Weights of a small mixture-of-experts language model, trained from scratch on English Wikipedia.
Experts: 32 experts in each of 12 layers, 112 SiLU neurons an expert, a sigmoid router, a shared expert of 128 neurons.
Training: a variant of SOAP for the experts, 459M tokens.
Below are experts of layer 3 (counted from 0) of a mixture-of-experts language model. Rows are named router (the router's row for the expert) and show model dimensions 0-255. Each number is 128 + 24 x the weight over its row's rms, rounded and kept within 0 to 255. Numbers have three digits each.
Before each expert's rows: "gets" lists some tokens that make up at least twice as much of what it gets as of all text. This comes from a sample of Wikipedia text that the model never trained on. Tokens count by the router's weight.

# expert 25
gets: "2", "3", "4", "5", "1", "e"
router:215121127107141121185093111135111091126130127128089142150133115116144101138127199114138124129145120141144099095130141131135124162111128107199093128144115130090125159147187145129190087124110143134140140127145128139152164151114106108129141114114144146102150136120096153136100124125169100115180153124115152150130144132162134121124126135161104124097132092104178153103110094127133130151115128107153127151147155138135160147137118102139160107119131112148157143135111139121118118170158153112102123104090125109156139179105147142115140147156148155130093111154111087144121075168137113147140116140091113122094107111139123151142107078111129086120128108140150146165101152142077130119103146119148124180147121143040097135124143110156115155115158126115134094167127130162111131145124110

# expert 28
gets: " (", "0", "–", "°", "9", ":"
router:089164097138106138140097155126135094083129107095120097131171119119130153130161092144107138153101122149095149107134134132118149155133096139116129120129122130165132136117121168157123132141129124099115089152136124117133149166147081126114129166109161183126124101084133134143101120131112123150145119112112069153095124106124124103062115127153129146148113112141144105154171107104155081135134138105180099136175116148120144203127077124099138105125137117167163149141179158115142161104104104121138174126105138088128115131146105119109134109178139161148095062106154177168144106082116139159096103129086136095153158112113113133129100119121115106143114123135109154177164135120155147119121130125147104106173117114120123089126141151142114122104133110142141133123136112178162128120126128

# expert 23
gets: "s", " S", " C", " D", "S", " P"
router:123146147092133127110103113134114084141136133155157148136133109165127124141132135088117123154093085117160159118114138143139162112132131133106088135127134131157083140105142136191150114150196100099135139127132092116068127134153107108142128117127110143111160140108108121146115195147098107124127155136107120113094102139145145098134109165140112122170131099120156104113113108155151123177167114126117136176120166097143116129101099108116107111121168113176143151152096096119148139111087126134157099129131147143090118082149141125090170117135135120120118137153109138080172129144126142106139140142119149130133120116088126158088094150119102102122119149079102122167185112121123132105129117118086117128116152151083062123098105097139115136110165111124164165160120138167105132139175097

# expert 27
gets: " in", " of", ",", " at", " In", " from"
router:122133159127125123138156162106111122076114130136105092135149160157141099113139129100120096142198136132165089131118130207123117109142037160154133117114104108101129100165153136104141095142094135109172136125132096105128173133114101138140150104105083139114127121130121072143127109136102140099134161133127165154119140155087147094150125137163184119074127163118144124168078113122129102147107133133115113146155149116126155128111076169082152105144141143115113139119161143132129123149111102104112125154153175137147105101153110138110105094135187138130118134116191124156159117107142143152144111137110106087123150136126130090115121131127119123139131130125138116145155138096139126127124113149179122133182148132104124120108063171129135129141124125099162119136121110128142114113141147

# expert 30
gets: "-", ".", ":", "=", "|", " •"
router:131131144120128122121107107123134157147143071172130137151136111134150122133105112124107133132103078176122116113125157148117133171135129133121125117148135110123103120129095174137163108160128169117116159123162134147096163103121128112185147135098129146118139062133139118131116145146089082164124138135108098129129097132101136106102102159137163091171130161141137095129072133119105150131150135098143158152188151124134136137099122099095112127118153142131101135113147131098136082121129162139156151129127114127120095074117090097097089166163087094093107118147100100206154138117095080136154086128122132115116175108174136107108141152090112123169136125092160146164127151154107140130114099131149153131135113129103102124117111132108122153118164135188132143119110139156146133150100148

# expert 8
gets: "\n", "er", "in", "ed", "el", "t"
router:112142128152134075179110088150114194114139142132066137130122145133110108125130130134152123151163104147104131119092088135155143122113086121143085062125165131151140097093157148119082148147146095094104150148133141116130136141126080143100107140132097082139123118094126155105121148148095141120133111103116149124121136107135143132129162108174158107141147153093156123148161141168132082110133147101087151146140130132165144167112123132116137116123127138118122086129110110100159128136082138138092119143177116122162068135124120094124081127092113115107091117104132150150160123103104122140120103150128124105137122152144179120102108128113112126171135154124111125112175097113138112086114133105116108121143161106118146088170130090167108118134159153148160126113139123092131124057132153

# expert 14
gets: " |", "'", ";", " May", "N", " June"
router:147137155116140133150154133133117144056104157151122121127164142106143089110127096146177123139087112133158145128133149125104144125128087154126118145151138126158155093143124123117090123158147124104135107116159138153132132126137149143068171132151170132177125160133090136127106123074108109167166053146137154135093122085124162118121125168154133104093100134135131147123058109096148164136120171097125110133126131149122118124120115112160120151144115089169137126142133108108129108082111124151166141134101158078168133123135164141108115104129133159142127139113145136135153111145082122088140155157127136106112137106180146113144121126158087133096094156096092175137141130105088126103112140140133090151105127111086180078148147141117136144119109126112138120117113149165125141156149150

# expert 16
gets: " |", ";", ":", ")", " –", " —"
router:101174122149148093130146161136120121109111119117149105135181104111127107080111077135117097118126087196123114149129124119123137145107136154125100124160152141158117126166114096124133107127113120090141139099128134125092115095133146094093129158107121146134207075091123153147140105123101161123131123148132143126105110116132107108103160138143123118072153155126137148141123104161103128118119161157125115148152135161161154107096158173112114084098136111138106178164128139111169157112138141129114094132122136107145114139141157168116122095140138135177143070149104100088103125115104134165114154133138121128146161081136130125137131110123087123129118123144131145184103180093131116083122197111176112145128130128129149115137110124115160149113144094111127100163138098109112143110104162

# expert 12
gets: ",", ")", "th", "),", " United", " South"
router:117166111148087128095154112119136120073097153158116114184182160103138087104153111144118078134120108110150133101146127152139132114139077155125124165150100102125150086096099164125130130135128144140151091105113129113157158098112131146107122142060125101129149117136090070136132117126132130104116171139106142130118137120155141147139121133166115102117133148145143133194132102126139173135142162135117113078143135099133111175154093118076117108192107103115132129126112163119116156146112148155090109146111183128134118145124127133106098137157170110140124133132119129140124121120120116164141177149105137130129140129128118094142141130111074114112107088140152098121104163126108130111139129108198139134148189125119192117129113097125113137119116114148144130112137119099095111082137145

# expert 5
gets: " ", "|", " con"
router:100124119123153132119117135113129097131120110088140150101152118161110103122157092119156122160144115113150122107115136140146121147155162131112076150154097130135127102132135164090121106147109145114165179080151133128140137179126111091135157118113151116139159115122101123134106120144114092072119116159114151107122122080176077136139129131155115119137192134145164104103137105151144137115152098124130169133136137131139119144081134139130080136150114163160098107113140132151114142129140160094143124114104138124158108109150091104131118065069207154156115140171131194107129102130083130144140142162152170103139128075131117132133120150119121135127123121109099138170130161142142152113118093076100154131117163133130143112122110131127125137130125147113112116148120126109131139167209102

# expert 3
gets: "a", "e", "i", "y", "en", "o"
router:145155103096135092131117135178103125128106176117126160104145156111157095105097105084132118135142110149162075108126089143196137103112110108144137120138140133156118143098083115124145070131154114143125139130150134110140161109174116105161123135120081134169125108120121142176126154141149131106138112137096104128153091066116091166118160177141165121098159135140150145104156108146094151146107120134099105110133166129167102132168091123121158115126113133154161083118153143102139133130162128117106156164089108102124116176134115152107115114104132166141146146131136134157151101140124126160153116112180153103181131140099165145093132152093098139144141107096147136115112139131157094114105150104131113174138139103127170110142126117127114124139154099134147119125139122132145159133106185

# expert 19
gets: "s", "2", "0", "es", "3", "S"
router:153127131096101132146103106151069140097079138107096147134173138066147111086126143118134113149088123117129132101138140123149150118118084210149105088121155103121147141128177125169104104136150144100104141091123097161130128115137114125085122089121124125159146132110107120116150162092142098122137162114119120145150115129132070126131106143145126116130152159159133086148128135170116099129146130124126162111141117119108135145155149134135155141120134083142102130140122102130136146088073108119106139129111126150087104143156078170125152113133136176140086121162092100149106127112120095130096079135120135145118118108107174109106139118112090085144104115117118141185148132084111136110125132160147104130143115183099162159141105129146131152135156160144134103120130146163163136152177149

# expert 18
gets: " of", "ed", " the", "ing", " from", "ated"
router:138131127098136108078132133136069126080084144128110099161133125124173125110099147147097113145154152123126125123095116158143105090085103151151131161145125132119114138150140125116119065126102110138106114103149157075114140134134111146125100131069143115122161092135135102113105108170126115139077124131140148126138147150161115094101154165151167093082124116104141134165125131171106101171168094139174113117153132127151152112120176142082116163164121164132152102112148127164129086152126136113126146139117141108124129165111147123105092153122157132134108102151132161133125145146112116089137123141116168149149118126129174139126134167093121145142125107116109119113178135120111128101089106175104101160136147128101122112106129114162170123092094131161119148138085085101134153092174134

# expert 9
gets: " to", " was", " is", " with", " by", " as"
router:140116100114148129152151141128082088136129133155146087115115150142124127132132145087110105151122142185128090132129089161181143125171170148157152165127116080123101091169126118133118115160140163126130143145136172098062135164122128101163127116080118118122141141131104150128118107175140101146126109129129077117107131112130125115113138136123142132092185133149138093152155104132140090133126101094105113167119137160110181120096105160138165103136127194155143156157101101118143164126134108149136172164119134114103134113116145099110117110132119108128113127107152141109134108118135118109155108144143126146103146091127145146143124126096123134176066119136141157121163095124137119113120108055128126123141115111120115137146131079090091151124106093129134182111120114149105152161173149

# expert 11
gets: " ", "1", "2", "3", "0", " —"
router:147121129123138137163151123116128102053119155099101145157157091117123090093120141080107135134112112154144125112119117147143130157145136163135074105165096109111099052137128121145143125136131155091131167110138127140157159102150153123108137139138113134146195140105110130192122109138132147096173148109118136159112171098099099132121135131171110131105181129140127120101080111147105135139083156155166129165110118095123162112137124142118100146124150161164131087124120123120120137126107078142133124153143117136143090118174154128104116105120178142162098107130108122117115125163127121108125154131146141126122133126161148119119148140122126073152141118165143119189097152112133136121121172129161136052119141123109128084110112116092129171174151102119135140141139126142140121121100107

# expert 21
gets: " |", "==", "===", " \"", "-", "|"
router:131128084161102124150132126123106088144127135124143133117167126143119155112097130131141134144124148124114044161109153127109148135147130155135099063138081093133141135150118136130151084194132119092154167130133128076079113129138134141136104150156090114135166113112136150104137107122142093072109112137131135139124107058128160109131097116129146093124157145163173099163113113153140115116132080141135119176119109168171117115138177138160099108147134148135133158131128116094147093104116160138138091145120154134144149146130124111087151128149096087126138175116116136171109087115110142146115149171137132125135162136140102102083143129125089119163127157112136159158136163103121134110151122150157142172095161144141151130130095135159136122138137134094143113105134144150138134141162087

# expert 24
gets: "k", "z", "4", "B", "C", " B"
router:124119074113128129133128104204115065103117158131136121162144132130143063141110099151133132124132126141125110101115113115088135110176150169094095111113104118136102138107085135147126079118090134147134087118142114151127141138133146129147157109124074150142174134118114118159114158145127107135151105164113137124119122094138109137109136146171115128154149124108141113144140092181116101149132152133113117130135147080146098134113090139127152089140112126139119149124103140123188141146160127144126162075106124093148093157160156098126134149132127176139092155151127127159106112096131103159072121154145115129177140137111168107115098095133124109118151119107158139140105174102119109124126120116155133119146147152124123102117114085105089172132091132191118141153083113095133108140173128

# expert 17
gets: "0", "5", "6", "7", "8", "4"
router:122132090117121124104111112129094125070092168130078158117168109103145107103110157127139105120117128129121114097127130128149142156127121110110104151154106075131104103172145135135120134130127120123133132110140165102167171114163145109122129132121155104134132124131081100159116115127144116106126167090089154132130099045131115108113195113156146111139139156088137080231131090160127135150124138138111157126149122145137132123136159136114129106171158123121141116121138155101157139176150159117121142147104121100152119178149159135115147161155141135131104086152114102167104108118152139103065116121190137144145111127088178086099123134134077137158112107127124125126095120090116119116149135113123142132135123139103113125098126129145113152107150132129122131147093115093142148106142132

# expert 15
gets: "1", "9", "2", " in", "8", " as"
router:145122159119180089103131138109109147116100098116141074146136124160106112150131137112149133149094146141138133100096143150154123108121130112092124158118100113120093133120119184146112136152137102092109148138133129097099171126138105110095127143118104118094135128113094071117115102124110089128112144141129113128073130145142127118123125133151164155161128089159128130120093087161152125130133098085131115152145145112157148167114116135122119144153153159127157093101117125107155123123153114103106145129129105158099126120122124087133116133104121131153085108175128102173140126073114108117111134178095160075129143156193129109147083147121141118108144150120086121163188109132145119122059108115177120106158112110130127150113121109129162189151143122153147119169131148073145155136152131

# expert 20
gets: ",", " and", " that", " he", " \"", " which"
router:148104136117118111145130117150141117149122130131116120147118150175115115124145154080102108165119118163135135113145114149110150124174148145145114153157159128168099140103143140109143133126128183121155111132145184098158139126122118063123138116130114132103141126096114068120133120109075121134091135148101120119111134150167118135090106121114128119161113116118155131122116123126116120142166122145142145143111123137176125174113117124098094120159105128107131131095144137115107151121146117175135173149128141117114138136124138089122162125130173145118140096160142151103072113143099110155116181137125160109128179084118118164157123102100138129116095136154122124105139131096127143127133149148137151118184236105115127146127087121087126146131132100115208119120166111164070155105126112

# expert 10
gets: ".", "\n", "==", " ==", ").", "==="
router:112153100100120109153107088125056125112075138104118138155139179128109093146113129118103107147130127147159126145121131151135104144134147130130127141179175106110118129123147142106147131106121126149186147121148138092143149165139121108101109129057122167118149137133110117139131121136155127128097129136115155084147126166196137094067117143139136080163130111107126152138122095140139121150122106105135104111155127148153129127126113113130094139141104116124119112111116171108133173079136115165101126104131107126109128172160170128120149093132159127124105149139164131130108125149102106141089154133135212160124118130110176136110135152101129128117118097120119098112160115109114128120113110084085097107087125127124140168110104079113156132130138170125160126157093118085150169125127171

# expert 0
gets: "o", "ri", "lo", "to", "ma", "ro"
router:199183130125138129133110093081141115121127083175085127099124088142168145128161129131147135152125089139146108095109082152164135160124124088133075117132136096135116140113138131163111138128144119107098116130162141099131121099156114140115143139122115198120152099113126136107129149165129143097087123130123142103068097123145121119095121134147113122076135147164120158125146107146139123108094079083118134167130134113155123157102115084098142133116099161133150111085172113123104124125099155103166174137116101117193152139154096138115083112098113146133110152163132140121088099151120128114159127139139142123150124123143104125137114152102118125126118161125094138157161114151115104109110108167094127130135174142120110069128099157143116110124138116168138116130160127092089137125119134